Below are experts of layer 2 (counted from 0) of a mixture-of-experts language model. Rows are named down (a neuron's output weights, with its number) and show model dimensions 0-95. Each number is 128 + 24 x the weight over its row's rms, rounded and kept within 0 to 255.
Before each expert's rows: "raises" lists some tokens whose logits its average output raises strongly, later layers aside. This comes from a sample of Wikipedia text that the model never trained on.

# expert 210
raises: "town", "father", "weight", "hood", "ican", "ique"
down0 [134 172 109 117 117 139 117 103 133 153 141  90 144 154 139  98 132 129  99 182 156 171 155 114 169 171 151 184 116 121  83 112 123  59 124 147 143 145 101 144 147 127 155  98  97  70 153 129 137 104  71  95 128 127 163 128 131  81 157 159 113 105 139  84 155  98 148  96 124 132 118 176 132 158 104 129 155 117 121 141  87 166 101 141  98 108 110 133 163 115 135 157 108 137 114 118]

# expert 147
raises: "chi", "amp", "ps", "lets", "auk", "ls"
down0 [146 132 162 142  59 168 183 163 115 114 163 140 135 140 134 110 118 174 138  78 159 113 113 144 114  98 109 108  71 137 127 127 126 140 107  99 138 102 115 142 184 111 121  94 107 115 133  58 152 142 149 130 113 105 169 132  82 115 161 134 115 117 177 138 142 116 136 144 141 132 107 108 123 173 162 156 118 154  85 145  89 148 117 120 166 120  83 101 150 143 134 121 136 115 134 124]

# expert 33
raises: "lers", "ably", "raft", "%)"
down1 [129  94 104 143 130 126 187 143 118 100 105  66 107 148 115 158 157 134 120 130 135 126 129 104 128  91 153 144 133 132 132 111 160 103 121 157  53 156 112 151  91 113 114 148  93 137 118  81 175  88 158 144 125 166 167 107 139 139 131 150  88 144 124 124 160 121 125  96 140 117 124 158 122 126 140 111 146 104 144 129 128 181 127 123 128  97 171  99 136 140 138 132 106 119 120 117]

# expert 36
raises: "ments", "ction", "rome", "eration", "rom"
down0 [115 125 126 152 139 134 100 162 151 109 124  95 131 139 137 124 151  84  62 134 154 129 129 117 137 128  97 182 123 121  80 146  74 110 153 131 151 159 128 117 127 121 137 117 135 131 135  99 104  96  62 117  97 105 157 134  83 137 123 135 114 166 122 149 117 114 121 112 128 128 151  84 117 114 121 134 112 114 110 125 189 151 124 148  98 129 131 163 138 179 124 113 123 149 143 136]

# expert 208
raises: "olution", "disambiguation", "urn", "away"
down0 [124 131 141  66 148 109 136 143 145 125 138  81  97 119 182 124 129 132 150  92  85 113 100 128 130 145 127 104 167 138 137 185 123 156  96 120 146 150 144  99 108  98 115 115  86 133 126 127 139  99 129 122 131 142 123 107 115 126  90  94 114  97 180 131 126 143 164 111 117 156  96 132 166  85 154 150 145 114 161 112 150 112 149 127 140 128 142 129 159 143 181 100 157 106 150 104]

# expert 194
raises: "3", "2", "4", "0", "illa", "5"
down0 [156 137 142 123 129 138 123 103 128 109 142 141 163 153  76 159 169 152 159 120 159 127 125 109 177 118 152 147 142 107  70 136 139 173 155 155 103 141 142 109 104  93 139 135  95 133 173 108 151  95 156 165 119 105 123  72 126 139 103 129  95 117 150  96 157 101 131 121  74 112 127 138 124 105 116 164 125 101 144 129  88 154 152 114 127 118 123 182 120  76 128  86 123 125 108  93]

# expert 219
raises: "aps", ")\"", ")===", "irl", "oted", " mater"
down0 [143 123  83 130 157 105 143 148 114 153  85  89 128 158 147 103 151 110  95 160 155 109  83 107 133 162  82 102 127 134 117 118 114 129  99  92  98 148  70 104  98 118 103 159 150 145 153 137 154 131 123 152 112 114 123 155 177 154 147 140 116 187 154 126 116 143 110 145 109 115 129 104 180 142 121 132 168 128 105 115  81 132 144 128  91 143 120 124  87 123 160 152  88 107 137 135]

# expert 45
raises: ".)", "]}", "omen", " other"
down0 [ 94 147 100  94 153 121  96 125 122 114 151 135 106 178  78 127 150  81  97 136 136 137 100 156 109 131 134 179 109 158 104 122 117 119  80 112 168 143 127 121 138 131 128 133 130 164 113 148 123  87 144  99  67 105 162 117 163 126 127  92 140 118  89 124 166 129 100 101 121  90 124 112 141 156 130 124 209 148  90 148 150 136 115 155 126 119 146  95 107 111 130 135 134 124 147 121]

# expert 176
raises: "eline", "aged", "ability", "org", "ova", "za"
down0 [141  88 116 147 121 123 155 108 106  95 124 157 125  85 121  71 108 181 129 128 133 102 139 114 114 138 109 110 149 161 126 104 178 107 197 182 113 107 133  92 154 188 121 130 168 123 118 151 156 167  90 148 131 101 135 104 114  96  75 105 129 154 138 142 133 117  92 169 139 130 122 104 155 125 153 104 145 121 142 121 166 132 104 140 142 132 152 160 144 167 104 108 151 134 116 105]

# expert 224
raises: "NA", "ria", "Pre", "bec", "Se", "New"
down0 [123 145 112 110 144 183 122 119 178 144 143 148 151 139 107 133 131 122 179 104  75 130 158 181 110 110 111 143 143 139 126 135 115 133 143 122 112 178 113 133 141 119 155 125  92 147 134 109  99 138 137 156  97 118 140 129 109 122 109 115  98 136 191 185 120 120 136  91  87 104 132 121 116  98 138 132 133 117 181 120 108 148 110 178 159 145 128  96 140 134 132  93 126  99 148 121]

# expert 61
raises: "ility", "|---|---|---|---", "season", "equ", "ounds"
down0 [132 115 135 149 138 106 150 126  87 130 118 154 192  74 105 147 129  86 133 114 170 138 135 135 101 137 111 156 124 141 146 113 169 146 132 145 127 184 143  87 101  84 112 136 118 141  89 120  63 146 115 121  66 165 157 115 138  84 129 138 118 134 101 122 106 142 133 150  81 148 124  77 122 172 123 127 150 142 132 121 110 103 172 130 121 139 159 127 156 104 130 105 137 116 133 144]

# expert 16
raises: " of", "dale", "writer", " name", "aby", "eman"
down0 [149 137 149 171 101 111 123 115 115 165 129 177 144 148 135 136 117 155 107 132 128 114 145 134  97  90 139 109 158 134 155 150 169  94 136 161 162 131 143 100  56  89 112 141 113 112 170 107 100 132  94 120 127  78 116  91 107 139 102 100 124 144 124 155 159 118  98 151 140 116 110 142 123 114 132 127 112 114  85 114 143 178 150  81 113 123 143 100 130 133 134 160 151 137  91 119]

# expert 157
raises: "g", "bre", "500", "se", "gress", "amin"
down1 [ 97  92 136 130 106 129 146 103 133 154 101 139 146 108 128  83 109 130 147 133 134 144 160 146 119  84  91 131 137  98 152 140 108 122 149  97 170 144 134 119 111 168  93 108 145 174 149 167 116 144 187  97 151 106 172 116 106 133  84 138  91 147 187 128 144 148  45 123 138 109 109  94 146 111 121 153 107 124 143 131 131 130 116 110 150 132 129 132 130 116 129 145  69 189 138 144]

# expert 2
raises: "ter", " county", "urban", "aling"
down0 [161 129 165 168 147 106 130 159 144 150  66 194 154  97 134 130 125 125 142 111 116 110 127 127 102 126 106 129 135 152 135 120 116  94 117 130 107 138 167 164  69 138 105 120 116 109 149 132 152 135 163 120 139  74 154 127 165 126 112 126 108 112  95 130 108 144  94 156 183 121 108  92 145 145 141 101 141 124 135 166  85 131 100 135 150 107 124 126 134 113 157 164 142 135 106  97]

# expert 253
raises: "que", "ided", " Key", "oir"
down0 [127 114 120 137 178 116 158 110 134 169 128 129 162 110 118 137 153 109 147 111 125 176  93 143 122  60 149 133 134 163 118 133 137  78 119 108 118 144  63 176 138  97 124 139  95 119 127  99 127 148 166 142 119  92 158 157 132 155 111 123 141 143 152 190 112  87 107 108 118 103 129 136 150 140 138 103 116 116 145 126 105 138 104 144 125 121 153 109  87  95 143  81  95 116  97 133]

# expert 178
raises: " ​", "\"", "\":", "\n"
down0 [ 89 168  89 120 131  84 161 125  95 141 141 161 124 168  84  88  97 147 112 154 150 155 145 150 148 121  86 152 120 119 132 147  74 126 106 131 143 124 128 141  93 126 106 154  90 108 154 115 174  87 100 114  88 143 111 122 140 134 136 164 150 114 103 151 139 169 120 161 105 122 100 108 140 145 143  77 122 147 134 130 114 125 167  99 135 122 130 152 135  99 120 103 123 120 142 120]